python train.py --n_layer=12 --d_model=128 --n_experts=80 --experts_per_token=2 --d_expert=192 --d_shared_expert=0 --activation="cubed_relu" --moe_layers=[1, 3, 5, 7, 9, 11] --router_score="softmax" --normalize_top_k=false --routed_scale=6.32 --balance_loss=0.0133 --balance_bias=false --router_z_loss=0.0001 --init_std_router=0.0326 --lr_router=0.00221 --vocab_size=1024 --norm="rmsnorm" --norm_eps=1e-06 --tie_embeddings=false --optimizer="soap_variant" --lr=0.00861 --beta1=0.95 --beta2=0.95 --batch_tokens=131072 --seq_len=1024 --train_tokens=541200000 --steps=4130 --dataset="wikipedia_en"
Below are experts of layer 5 (counted from 0) of a mixture-of-experts language model. Rows are named router (the router's row for the expert) and show model dimensions 0-127. Each number is 128 + 24 x the weight over its row's rms, rounded and kept within 0 to 255. Numbers have three digits each.
Before each expert's rows: "gets" lists some tokens that make up at least twice as much of what it gets as of all text. This comes from a sample of Wikipedia text that the model never trained on. Tokens count by the router's weight.

# expert 28
gets: "ro", "ac", "i", "ad", "g", "ec"
router:124095139115157107107122143126167140085091162159167108140138133094096164106162078120120123107168099137127144090156143072129147106170128154135105115132100144154168123126151133129151165086100130135103125085117129134112099099125122123157121164080131105125123124129108138106120134109099141091140166123106085177111105114135132126164156107155115101106114097130136124122147111148101077101127

# expert 36
gets: "ed", "ing", "s", "es", "ated", " to"
router:111123145075147132099129136111171153074089127134152104154155136111094150130140094145106084070161120114100115111178126130135150127155113142170142112129126162163136153132124145121109147145073156129132107130122124134114120102142107117130110165116120102105071095111140104107126135117102133150164130161116091158127107092110142149167128084126134089088108116126127119148167144127085112147103

# expert 42
gets: " of", " in", " at", "==", " to", "0"
router:108087107103142128106143130102154162089108152139142103156153158093108162117111107153121096103165145153124141091168128097109115097165110138161114131152137152139148122110142142135114157159095152162117097129096114152131110103132144150136105158091118092103083097100140105101160149093102127147148128155104097152127109101161124149160118102151166085099113110158135126132160144167093120108105

# expert 16
gets: ",", "an", "ren", "vel", "ou", " g"
router:115097098108133131112144130103139156103105151114147088155152165086095156115119105148122110093153131139125145100150137100104121092174109129165117122141124145137146132106150136143111154173101150158120102135100129160131123104153145145132114156091112101093088092110144106095159146085092122146139129158108104161128103114162127149160132107145159079087111092161148101131154139165098128101091

# expert 14
gets: " and", "0", " |\n", " F", "ir", " D"
router:111095122106125137107146126113152146098108157132129094161150159097090164108116092161120100104151136140133142088156127090107115111160113135161116124153144154141145141112153141142104162160082157160103100121101112160121110101130148148120109160098127097110092101120131107099162147099095128147156138157105093166116102101157128168157131098151160092098102107152146127133157133159097119101092

# expert 59
gets: " |\n", " on", " |", "|", " \"", "c"
router:108092112104133142104143124097159158091100145128135099151154162101107156116122101161121104102146130150126133090159116093102116096158109133158119136152138152141145138086154141131104158159099150152108100124091112148133118105130145156132100159092121090103086097105135105094169145098102129141155123158108103161116106097157124157164129107161161100094106103159140120136152125172094117111097

# expert 44
gets: ",", " c", " m", "–", " p", " and"
router:096102106104137147102153124105150149099102155135140101174157156095104157110113101161116098106156132145122145091156131093100111105161110131161108139136133152146142117099158142141098153159100160162120103123094124152124119098132147158130099147092114097111088100108140100096164153098093128141141122160103101164117106108155124153159122108150157101098106085161141123137151143161098111104101

# expert 33
gets: "e", "se", " ", "re", " se", "ass"
router:118071122081134103092109134115146152101107156140158068167104155100100146118131122124129107096102121126128116104141121097141119137157108157154112135135160149115158146134137130133082165150089148176155122142127143147089137099117136159108104154104109099107111101117144086082145153118093114149165125136095115143138104115152127151164120111155110099118143098152124135109154123162068105113108

# expert 68
gets: " (", " ", ",", "===", "==", " =\n\n"
router:107105107110126138096155129099155146100105161129132093155140164094101154114110087168108102083139140144120129094150135102108124112160109145147120129155132160139148119103149138149109156161096145159104096106093115147122131103125127151136102159095115103108099100117141112098159157089091134155156122150092106156122110115169138162153118101142171094097106096162126121137162131169090117108104

# expert 19
gets: "t", "ust", "te", "z", "ount", "ff"
router:112095105077143124132135158105158158111079166143141084127157119103113153146131092146132107086140129136112150093159132096123113151153116112153115128120145141138112107121124162137123140152097119138133111109100107117097133114134160160154122181093112140134113104131123108124119137094069114128159092152100127162128085117145131121172143053116130101105106100155141147121139106160081101098107

# expert 72
gets: "ad", "at", "ic", "it", "or", "resent"
router:103101108107131138106142135112144149093109161141131086160142148095105149100128091157117098091149116159121144111159126099105110106152107138168115131145128143139157116095142135132099162157099149168121094134096120153128118095130128141132108154096126106098090102108144111092150146088106124143156140159113108166128099106164144144161113101159155087095104100165123123147158159169090099100105

# expert 48
gets: " the", " The", "'s", "th", "The", " United"
router:128097105109161134110163124101164161124126184145172105173163118122085164141110095159136078098121107159144118095166148108078091116139126112154133112117110167133168128118127140140126120153089179167120122100125133117121161117113129166147148143106118103102120124118134145088149152087116115138142136135118106173152092092154135163123140123147124093105094093152135136115145117146123136132113

# expert 2
gets: " B", " C", " A", " M", " P", " R"
router:099079107125144103099127131093157175117131163139149122148128156102058167118111087170111115091134122116137122106166125081141136102158104132160131134139145175145129119121151129133101157131099155184121098105130098125119117137119114133146116148122118081101117091127134128103118162119115121153143140132104101184112095116141130140126125126168120103079065093130125135124131124167117121113103

# expert 1
gets: " had", " has", " have", " was", " is", "ver"
router:117099085106141137107112104107181163109140164143150082171128158119114156122131108144104099079162135115122124106160111108129119107171090118172112133141115146149121121129110132158106159155082148142121112149133156107156128124108121159158119166077123115112112121134152111139137143114078118162166123150117094155117107083111148149149134101112140092106099091135126118106161134176124148092117

# expert 62
gets: "er", "ack", "art", " play", "ow", "ter"
router:136116112108123100130134136124145151088087153122101070135154118122098165134140108151098126105141148136109135097203134109104111108192125156153109134136140136134141143143132161161117135170092128161115125101106099120158145108151086139125116162119135104126097114100156139063156159085108092123161123142152119155099096113118135118171116117158125092107092096150104134133145140124123129122110

# expert 56
gets: " ", "i", "on", "u", "o", "a"
router:096087112099130130108151141101157155090108164135135101153152157102092146113122089150125097092156134151131134095161131093105119107176109133148109135141138153137146120111152141137116152162101150169116105136092110151123102102133144154128107153096113097102088108116130108100160152092091130147157138162107092167125103107153117149162114104147157096093103092157136124130158132152094112109101

# expert 77
gets: " of", " to", " in", " for", " from", " on"
router:113113098080159135117139114114159149088102173155139124139167129141094154106144105169120081117129123133106113078166143123102153124136107140143123121147126139134148142126111139105119159125075179176112106106100119143124139134161120134162093166108127106118106125091158125123156159136105121140155120172100081148112095089123098151141104107129128093102123102109133140150184136163116101152115

# expert 30
gets: " ", " |", "–", ";", "0", "+"
router:117088110090136132110143150109150157092107160137126090153150160088090157100129094154105094098164129136134133109156122098103123108161106133156124120128125160139141112095141150117101145153098155167112103131091112162125106114132134152125100167094125100124100100117127109095173152109100133138147116168103100159119107111156145161168124102150166096107101099156130119128149116165104116096098

# expert 35
gets: "ag", "1", "3", "4", "2", "5"
router:123109136114136129104145119082171149096091157160159075165145114122123166124121099140111098116126112114156124102165128110101132123150157132135115141137131165131117125104151157106123145160086116187133134124130115150125106126128129168150091161097112093078122089147158109106169152109064159109132126129109103144149120120146159147180118143131136111093113097149130117114171146161108143134102

# expert 74
gets: "um", "ion", "am", "im", "le", "en"
router:121100131110113154078124153112168142104111152160158085160168102090119148116147108149135088078137118107148086102165128126101140110202126159132089119149164142140143134136135126121117149173108144138118126112158095151142139102113141144103102164111118089088100100135132098120131113082089093113138096125115107162146088120106122132140110139129169107128100101121116136106149137151105141125136

# expert 64
gets: " was", " is", " with", " by", " were", " are"
router:119122107093143109117142112123172147102115160135144110171148152149123163129159112140092088104148124130109146103140156127117121113138103126146130098130117186161150152123137119122117130135089142202112112138142098156117123135094107174150118166068145100101103077114152110115120139135106159131169106164134107163136098085139132154132110102131129100085113092121108122139177152152132123118130

# expert 52
gets: "20", "19", "9", "7", "6", "18"
router:093082105094128136099123105106154137104126156142151097173113117118110174128110101144087103096149119113151115106163125114089118128148116131163144130118121169156109127123156154119128173177112157169110120108107120132108136138142120150129100162096115111127105111141131102074135132095099132119112146118114106150142102087129130105167094125144146087085091079144149131150176110156110128125089

# expert 5
gets: "ol", "il", " in", " Al", " December", " A"
router:106087106096127131102137137111146155092105156130133089167155156101101169118109102161127099095152141145124142100145135089106110100167105144166112129154132153150147129099156137132108163164087144152116094122101111155136115100134142148141091163098120092102093101114131106101157150106098130147146124153104104166132095106156120157160134093145152110103105099162147120148143144159106113106102

# expert 63
gets: "le", "f", "re", " le", " re", "t"
router:124106135101151128099128149119167177116116165165125090162120151121103142112089117161124119102122103126099093090155115110124123121176106138146128142158106161152141136128139162124104165146112151166144112148103091140091109103138140128101131173121112084094094131134142096111167119096081121128141149157132114136118108106127122170151145110119140103094102102121150103141190126149076125105107

# expert 65
gets: "ear", "ay", "ist", "ollow", "inal", "ast"
router:114121123094131130125135130136174175096134170160149100160136150121130156125131101147112092100153105158114136095141103104079095094172110146139119141140118145153159131136096138091111160177109136163133132123133144118117152100131137133104138172091146099086125132137132132076169129108110101123142110121113109144107096130134162153181099098145128081121106089160108137149182135135108134123109

# expert 15
gets: "ist", "at", "olog", "er", "et", " film"
router:103122113121126147087173145094159148075120138155139073151133137074101172117140090144121125108142124169124109094139111099071146091137130144147103120126124174128147143116113134126130135171097143146147141120110140147126096142137119147110117194083152104103108131106112112102134141100101109119146137129090113186138088113139133126156137119123142093111083113132109153123108141163093127142134

# expert 51
gets: "est", "act", "ut", "ct", "l", "ect"
router:114122095090130167070156133106142175087067148130169129131144132100103154134124087155071114092119143151151152084174092104111101112182121163146107110155144130126134134133111145100098155183122132141123143134118100127150140085131139157131149163120114094117131147129138132103122161096108118140115157122122120166136078104124116147138132123149115100102103110111131100139129155139133131120109

# expert 23
gets: "R", " R", "A", "F", "S", "U"
router:102101109119145152119124154119149196111117195131106107190121136093097146116125113146104117105121128130147143081152127092102146110148083113142150128131125142147165119118119145130136143132121155143132074144119139124109118100136123126103115149099132103103107081086113127113159125107074121153155133130111104154120111102152098153172111071139157092103110118130148131120159126176101105113114

# expert 27
gets: "overn", "%", " |", "0", "ity", " —"
router:111098099104139137100139130102152159105097159139129096154150158093095159116123094151114103107152143144125143093155143094097108108162113139160121137153131155144145119108152134146105160162098151165116096137103124154132112100145144151124104162109122094107086096110124102105164148096103131154145130162107097162126105103161124162162121104159162093095108096163135133140158145154090119104100

# expert 17
gets: ".", " John", "on", "ber", "son", "e"
router:084091111113138133112116136098145185099134168135119113134128137128126148128115084135114086096137138114125156099164110091120104112187100119156135123110135154116150102124145101140133172164110151118109116141114120126109155125150120150132101168106125122117085115113159117081111133124099122165144145153125089180106077124130138119141132114156108108113119089143144160129192122156091126142075

# expert 41
gets: " he", " f", ",", " to", " de", " m"
router:114090108094142132105145125101137162082102157128139092157147155092104154103113100159124103093147116141130151097161122085107116093156107140162112120140141146144142133103150136133112155151106157166125102125093115162121120107146154145142100152095107102101092100116134104105158148103090126146149134159103100160114096101155134157156116104150162099098104095167149127144158141163102122108103

# expert 46
gets: " c", "-", ",", " A", " al", "\n"
router:107091115097132129105150123099159144087103155132131101157153159095100161115118095155115106095154134149123146090156127096100115097160103134157119131142133156144143121108158141139104159160100156154115088126092118156129107108132147145135108156100118100099087096116138105102155155090096128140141130154103102165126095110159121153158127096152166080101105099152143118127154138154092110106101

# expert 18
gets: ".", ".\n\n", ").", ".\n", "\n\n", "==\n"
router:097128121076144152107155115119137142079124167155129124138143146099120139096113094116110088111161107148117103135163112094123125118157129120185142101132158154129155131128157120129125141172065123134131120152104122146096146136127118167119122181110099092096117127112160128103115140071111099145150146150138063158104092116137125132126132093132137087108122075145145130117162122141121117133099

# expert 71
gets: "p", "ep", "eneral", "ial", " comp", "irect"
router:110118129115138138116140139107142165094117148137119112168144160110100167112132103142115111103123112146126164098156125094091130112163105104173127120156122172117130104128170122118101159158107169165124114097123128137109116089140143132118100153096128090094086112123108109102160137100102108142161148158106101161128106101143129155154135120173138093088075094155161141137157129154081106111118

# expert 3
gets: ":", " |", "-", " –", "\n", ";"
router:131112125086108125095148115116175151098140184137160133149156113129080154114124121137124112112160126111103137067155141120089107118135096148164152089104136152156143136118148136114122131154114144133112106090105087144122107137111116144121130160116157105140111097095119131105116188105088087112138138127140081190152098106099148156134121106114125112082114102116124132111128116148093087115110

# expert 67
gets: "orn", "ation", "ied", "ed", "ame", ":"
router:121109137115109103108129158078150148095122190136116080172138123092086162138132110124123130107148144121143131064118127134088117126145148129172134157148127143118103144106139088134138162144121140141116096109102109135117130103130138155109124144091156084107099122095107140104148168120111115131118132117148104158137072123127126157181107092137120113098147097144114124147190145140074135113141

# expert 26
gets: " m", " k", "m", " h", " s", "-"
router:102083108068151122122123131117163155112128176152142095181114114106095165089135126172136104097112129146125131091162116094127136117166094138133116143122116139135133120095174155123095151119102147161108110128110109137134134110123146153103143161118137097098107101099124130109153133109097141134103101148114099170126084127144117147134098122173173098103109105137149160117157122164124158094114

# expert 39
gets: "ly", "ely", " time", " years", "s", ","
router:130117139091121128121156114105161145116081146108117091178131127116089173125159127179106094105140140132103106100152119106117099112196117141182118130151115166173124143135123140116105157139092153141139146116127144151125139093121127169132115158080133107102129122151139086103172121105120147144144133130117117151145085103123108149152111103133119082106097103148121099109166152158114124156107

# expert 8
gets: " the", " The", "The", " his", " its", " their"
router:120126125126135128114144125125185157122083189128129096189153112129086178129133114143114085108136107141153111094192128110076104106129132122161122099130119155152150116134128139120106117140089158180120124121130126131127120101116129139144122146120106106090121122121126131093132156065105122130150122162115091177148093085157113155138146127122134085095110097153130132125145110140127133143095

# expert 10
gets: "ur", "ar", " \"", "st", " de", "ir"
router:119116135121153130103142127088174127096127160160131080180136153102122139126125101145119114089138126138107110088124132098107151135129158105147102139140150154139140112117119116114138147139079151160122097104090137105130134115144149160106087178120156103108115126136146103123136134100093118120155163153115103172093086119154142116127154126116134093073098103165128165133167104184119116128086

# expert 31
gets: " ", "20", " M", " P", " R", " D"
router:103097114097135133102148134099147151099107159134133093157146164096105165120117096153114098092153121148126146097163123089103107095156109132150121123149130154134149128108147138134103164164094158161121100125097114153117112102133142151133104155097128097106092101120134106099160147098104132144144125155103103181114114098158125158166118101154168096106107103152139117139146150177093118102095

# expert 73
gets: " that", " which", " who", "ow", " It", "ing"
router:113114096115120162112116124120170181097121175151145104167150129130112141104155109123103113067118110123145132108170115081116104124178096147154114102133141175120113146107105113146100150183102157157104099140118115141158139134138147164148116136128123118087112124091143101144159131088097098163118122136112096155132115093148124154148105133155139111087121101137135151124142161158114141156096

# expert 69
gets: "al", "w", "ial", "ical", "ual", "ous"
router:112095149090140114129162133118174137096108150139138075168161163122112197121126115144116077059180143104131125085160141124099138118149118128132089114120144156143146112099134131113108154169139175150116125137121125153100134103141147109110132164120137099125111142111161150126146146101079120146142107112096109135123110113147140123121147126157127089092112108163126128143146122176089118120128

# expert 75
gets: "a", "i", "o", "z", "an", "ov"
router:097054126103130104101146118086139140040078152125147081132127165101111156105150079149111105088106122134143118090148112089118119106155105130136114110115145161155133106142161118142122127151109126146139124135119119133148132126122142131148100189095115126143114108092144118117160167107112140137137140141132099186118086104152113123129100123134134120136127104134137118115153133181102111116130

# expert 40
gets: ".", " ", "e", " in", "s", " to"
router:115092109103135133098143131111160150096102150134138094153157165100104150111122097148119110095159128148120139096152133104103110107164107138164121130146133157145146120107156140137114157159092155154118083121093124148136117101140155149130105165090114101102088096110141104097160155107108127147152132152111099153111098101158140159160115100152160093090096093159137114138159143156095111098099

# expert 12
gets: " |", ";", "|", "-", ":", " –"
router:139087084114143114103134121116143139091102179150145100142130150103069177122108093125101087090124145125124161053135104126074096125136089129167139104137149153159166123148141108129135146141113134166141128117117124142108145113102116155135131156091130083111094104099162134118151154080102111133146151168138111141141095118114131148153145120115138108082110106119133145137144117138121114137138

# expert 50
gets: "ul", "r", "id", "g", "o", "ep"
router:124103149110155129082128153127147161105113170134120133150135172098114141138143106181108091092115112133155153077157120108114136105143147136131147136143149164127121136115126112133106188145103141183123116146133124132115173098143134158128120143091119120118080082119112090105164120109071093138100145129112081161113103104128145128169105129157139117100103104147142160123150139166101137144125

# expert 70
gets: "ian", "an", "ic", "ish", "ia", " American"
router:109084098104135085081156121098137133077102164123126089161140170100106158104132071150096100103133132152123134094144166089085129115156134136147108127129155151135133155135133162139115149134116160147129085139139110150149125115138112140132112165080110105122089084099104143069122148084117128144148137149139116154144090105143128124140127137140133089123118089133129128120145132164100095135139

# expert 20
gets: ")", "ell", "\"", "up", "end", "and"
router:081121115119132119099139134091151168089100149164129106137116110117085155093129081126094100106153125138103154088160140096146123101163138140156123155141134144143171147141171118122115141151073157166115135142097100125131151114154133145108132163103141108120099060139115121096154143110116128131107116133154098142106107071131148129129149108116159095121123095097122162116149128154108141089114

# expert 78
gets: "m", "W", "°", " m", "ov", "qu"
router:103115127088122136121130141128171154108105156139135089140134112099109161120136137135138117102111116152119139107165128106132141101160110163144109138135122140132141113125119148133098149145115146134129085138080116154094110128095140152118100160057114096099095093127112120087135164101081117160132119156088106155101110123152134154200109119133161086068115102132136117115155119167109135097124

# expert 38
gets: "ing", "ation", "age", "ion", "ure", "ate"
router:114122122086128128128155134111159169080099145106112098159133123114114149115145103126137079085130128130114112121167155096104129113196133136171131105132145149126127136129123153093093147174065157166143121109157151133124143122131133137119138170129099103087108100100130117100140142105110143130138110131135104155140103079168123157150146099140108114109084115156122125127172128151084098139099

# expert 7
gets: "ch", " Ch", "h", " ch", "ich", "ish"
router:103095085086145129109148156107135155091083162135135102169151141081095159120123092169099101104136147116107132104165146103111135085138083115154131152114129159160152132122152140131101174131112126156112129123113110146134128120104157160120153156080133079124072112128144106089127145125088137141100123136141097161134102117157125152137108110129153087110146117119122146102130130144098125095101

# expert 11
gets: "9", "8", "6", "7", "5", "3"
router:108081097085126141088145121116146134062126145125138093165117136111073160132138114142123114104164149128122107091168123094115117128196094152153126130140115128164121143141135148134134165131131127156107112108097122125121153112133127128133127177075115102112111103117106101104145128092113146152150144144102121158137066104118108123130118109161141093107104102164111152129176140166104140140128

# expert 32
gets: "et", "ot", "it", "at", "t", "ut"
router:089126113122114160095130099147183204108122148149137103131143111096121138113118099145133142084166115170118126092145114116111109123164117109174128137123107155146123119104122135161115169157107141162139085102112106147112129119142127123129145177102139105088090132117132114101119133094080132153126134151108099163146098115159141162163145100145126093106104105117124151132140154173120123125084

# expert 55
gets: "%", " not", "o", " more", "oth", " us"
router:117118108073122133134124157133191150124127163141139086160133121099090153155166115150118102095118110135097145104143104115113121111177112170141135115118132133148133157136135122146090111156098118154097135143120141154102126094134156163130089158110131073095091107122116088123128148095113108127149109129117086158135119119153145149172131129143128092085120074158144127142148137159091151123097

# expert 13
gets: " a", "'s", " an", " his", " two", " its"
router:124116095076149129123123133114177148129113178135131070160126123117099174115115111140112100091128125111132110083168102120078115117138112153150135136120120168132146117120109119128107120139091163166151092149150127131140141123126140158138123146099097067096086107151125108104108184094115143121149094119125113120136102082149121146122132126130165094119100074126144117151175127152120112120121

# expert 66
gets: "\"", "s", " |", " (", "%", ")"
router:120089118101130138105131148133154162097114149119117100141120154105065155095134081171135121104131146148111113079163104105120106112156099160175144126134146167126179114113160134143126143170091136169141107111100111152133142095161128160106120161099127113120116086119134120114154136090091133148137113138111108148132115126148107168132112098130154106072108096147133110145164146148112140094131

# expert 61
gets: "ed", "ated", "ted", "id", "ing", "ied"
router:101119149105129148089163141100156157068081159132128118151148144094111156116142102120109078090115142122145129119175118125093129110154114135166107113155096148154131122124154121145118157139087168148124120131080117119112156112110117139138110169099127110132108085093127119126122158109083154151163135116108099142124096108109122170147138107131133106125118090168147104166168146154093120152103

# expert 76
gets: "h", "k", "l", " H", "sh", "w"
router:109097092112125142097163133096133142088075152145148105151133146130118152131114070159093107089119125122141155096180107093105154134143090146154108130137139169145149128125154139133094145123085162142133113145085149124091136149104160128146148145089119119112074113117097138113124138093088143103102142130112112185108110117142124152135123116171148096103117113115134109106141119167120107128093

# expert 60
gets: "5", "6", "4", "7", "8", "3"
router:113081124096118124111134113125148139077110158137130093178124129100123170126128112171126112113119116161105102104185135124123107081176110144136107122110132156146145114155143107130137164163100148146125104133103097134129115109113106137122146167105107105119076127123127120066126157104121151110152140143096112150111108115110107138142130147133131092106100068156145155142170122160127103103070

# expert 37
gets: " ", "00", " and", " M", " s", " l"
router:106094139113157108084145135107141150095115166123161100159151154098120203096147097137106108114146134132124144105157118107123131125145114153148090117154109143177167116130115153147080126165088140151100096130119119118135123093117105165110121161092123109117104101121138110101132128113081108121122135134120135151116105129149115124156110117127129068113097073147148136156165114154100137108086

# expert 57
gets: " |\n", "\n", ".\n\n", ")\n", "\n\n", ".\n"
router:121133108104116130108131117095164162077135156156125110147131154089089168120131093135101122112156093131127148116131120091077117136167114139161138129154142173156152151117148160130131134125104135197093103141103142140095143086111133168124094141100130080118121082118136139134150140106094133137148132139150078160100089125124113123168111086130161094099112100118125134151141115140126114129101

# expert 58
gets: "am", "v", "ir", "fer", "er", "i"
router:118090155116141096082137122128180144080107147146131093165136130089095147122135129163086104083129089143125108098174151094126125101140146116149102138167138152161123137119125136129131121129114154144103131119146105126137127123106121121096115180100132095099125102116142102130150139085067148138130155145111108142129096141140161125148098100154158097086141087133123096127193135150118134129116

# expert 43
gets: "ou", "é", "he", "á", "is", "ro"
router:119081138111134124097172142095159160100115168152133103149102153088114155140121108133113124089126104132136109084134110099125113086170150129131118133105101151138157094111153092123104163122098114149130134120150123148112119110166119136156095167082120078112117118131116116109154166070101135128134159172100105144097101113139136107148125109136123078123113109141152107114174130146148114142084

# expert 79
gets: "l", "r", "el", "19", "pl", "ubl"
router:130098092100150147101143120118158163101121153155109095151147132103097158144113085164126109095151113124131139069170137108120125142156089117149114117155129147145177107108155129113106163160104180147130100151115101151125098096140150148139127156100117082092103116133126123086136136120110106127122155134138107167108103119129158154161142098168162094082126102137153122166142117145105132111113

# expert 6
gets: "A", "C", "I", "S", "E", "N"
router:101078118122128134113162105109133184103107164150142120189140113113076131111134113139143120081154103120096160098169141087117142125166094133143136116136135155140131122144125152137122179163110161140121099153115136130111126138117158128149110153099116087111083088107110126072133135111088150143130124137104094165113108095157108120136129131157133086097118104143138141128164107161105116113101

# expert 29
gets: "s", "es", "ers", "ies", "ts", "ions"
router:134083134096163119116174142080141176104111154122137099154138132102106143091160078160105108107137126126132133103129126099121139107191113134174134140118146196129176132128140123131119133159089133162137097147115146139121144113145131130148129164069125073116109105107138129108133168110109096158133109140114115149146081099126145146126111106114116109114120116121146135121157157148087098125111

# expert 54
gets: "b", " B", " b", "B", "ib", "ab"
router:107106140106117128114141139118163186097086149145145113152148131129085153117125084151126137101137103106138126117161125094121131126171120102161121099129135157145140128101121120146153160141117160139114098127122155126152117129138138163097154183089115081088128083124135113120175179137081112139127151173126104135110102107140099146162148130148123083089124106146131168153142134174135130136094

# expert 47
gets: " (", " ", " s", " In", " l", " e"
router:103095113105135133112143131099145163097105156129134101159152162096104153107129098157119098094149138154137139089154132097113110115158113138162112141145129152145143118106157140140102165158095153165117100132092119157134109098137139154136103149100111087108082097112143103088162146093100137150146123153110099161117096109161129158162117111145165100093108102161143122142162129173101117114100

# expert 0
gets: " as", " a", " was", " is", " an", " in"
router:109125123127132106107168110112163171106092187130102090155128136114117153091130116129103105095107132119122130096169141131121111100142110135135124114126140137115137135124166127135133114146083127161119132119142104159108171128147096154141109142087138080136104096125149076116163138117095128108152121124147094138119096084131136150123145087178123094095132085141135140149200113179104128143114

# expert 21
gets: "a", "o", "y", "ia", "ie", "e"
router:157072151130162133106154140111148158086103173153134111160141159117110150127154083170130112093118140119123103097162143082123103145190091118125113134124156150144143116155123128117131149155105128155148086095131127135130131119139124122121113158085130086139099071137138120092164154115109119145148140158156118151124077111133117134136122116155157112102122092115155140099160092163129115127098

# expert 22
gets: " c", " p", " s", " f", " b", " g"
router:102092104131134119110148096080159160113123169167127113177119152082090149108099113174130108110122113135101118097140134081096119105157118143187105123145127151142118134134145146124113165138101144187127078115114137147130106097143122148139119159105122100113115113084121137101146160122097122110123120133134126144127102132163110120122127095122131084083084084130119147134152144166084137128128

# expert 9
gets: " T", " t", " P", " D", " S", " B"
router:095117127137133108120117128106180149109116182128130105160141151086074185118133104163118128109128140166105116084145123121100112110151124155144113147139151138122112119109143138147109139116100152160125093094104089126104117128143149162129148151128139064100114098105129134108146162115073107128122146124141113150150088120111128166161110076146130094099080096136106160138136126166116139109119

# expert 25
gets: "-", "f", " ", "–", " f", "/"
router:087110144081133110096148164098151157098096153146127111138119131100113146092131108166116116106118100123106128109161152111100126115150134128142088128146151172145153115125167129111109184164074167158110105091104125118115128145142140163136121166087117078122098117102147123111133165075093110124163117158138102150128080116114113152155138120155122100121096110132142120139132126166128127101116

# expert 45
gets: " The", " He", " In", "In", " It", " he"
router:119093140117136121119122112120193189105106150121117102157138141121109175120149113130106076096131117123131122115160105107113114101133096150137095141134120168124127146151145118152115128171094157179132116126124111157131109107142111146142133143110129084083117099132137095115111148112095127137133110158116080170136068125116108155154136127136137097097133079148132120141153120179105124144070

# expert 4
gets: "c", "ac", " C", "ec", "ic", "uc"
router:103111141096143142104172102137169166103111144155151127139118150090108142116114103132141115076166145133131145091146138090116137096167092104155119103149164154160155139137157142126155150135073141165097114110101106130121114120126112156138124167098133116142079094121133129090143173110096144113113117147147128158125109125182150152147160107153129105090121126143152147145118109173101141113098

# expert 53
gets: "|", " ", "-", "==", "|---|---|---|---", "==="
router:104095111106146126121148129128168150096105151129111098155133161097111153102129104165121105100141157132146122089147130100103119104154122138163123139150128148157155110122159134151104159165096134174104107129095095159098109101133143144143120153084103105109098080125135108103154147091090094152157131142139108155110082100153108146167131112132127091097106099158129119148146136157086121102092

# expert 49
gets: ",", " and", " or", "),", " but", ";"
router:141117141092151124107140106091160147069108177135149124165166133121068154112137121143117078098142133116112148110150133133114134123135110146142116131109114142137163142121149122151081138138077159156125108140127124151110152104120121166118119166079106124112127154112141100066132147082110115136151146146079067148114108119124138155126145102111132098105093097115127135147156142169120099119110

# expert 24
gets: "y", " University", "land", "ity", "chool", "istrict"
router:141071101123129118102129120085126149098113170166126099145144148127094152096134091143134092091148119134139133060166129074121087126164130118199132149150131179145160125128119162113113175164128126153121102105104113127111132116119122128134098171103135112109103125127142120077143157124136127160138141114098110177134105102128132125134124124157135111107118102150145140118162125145090112128112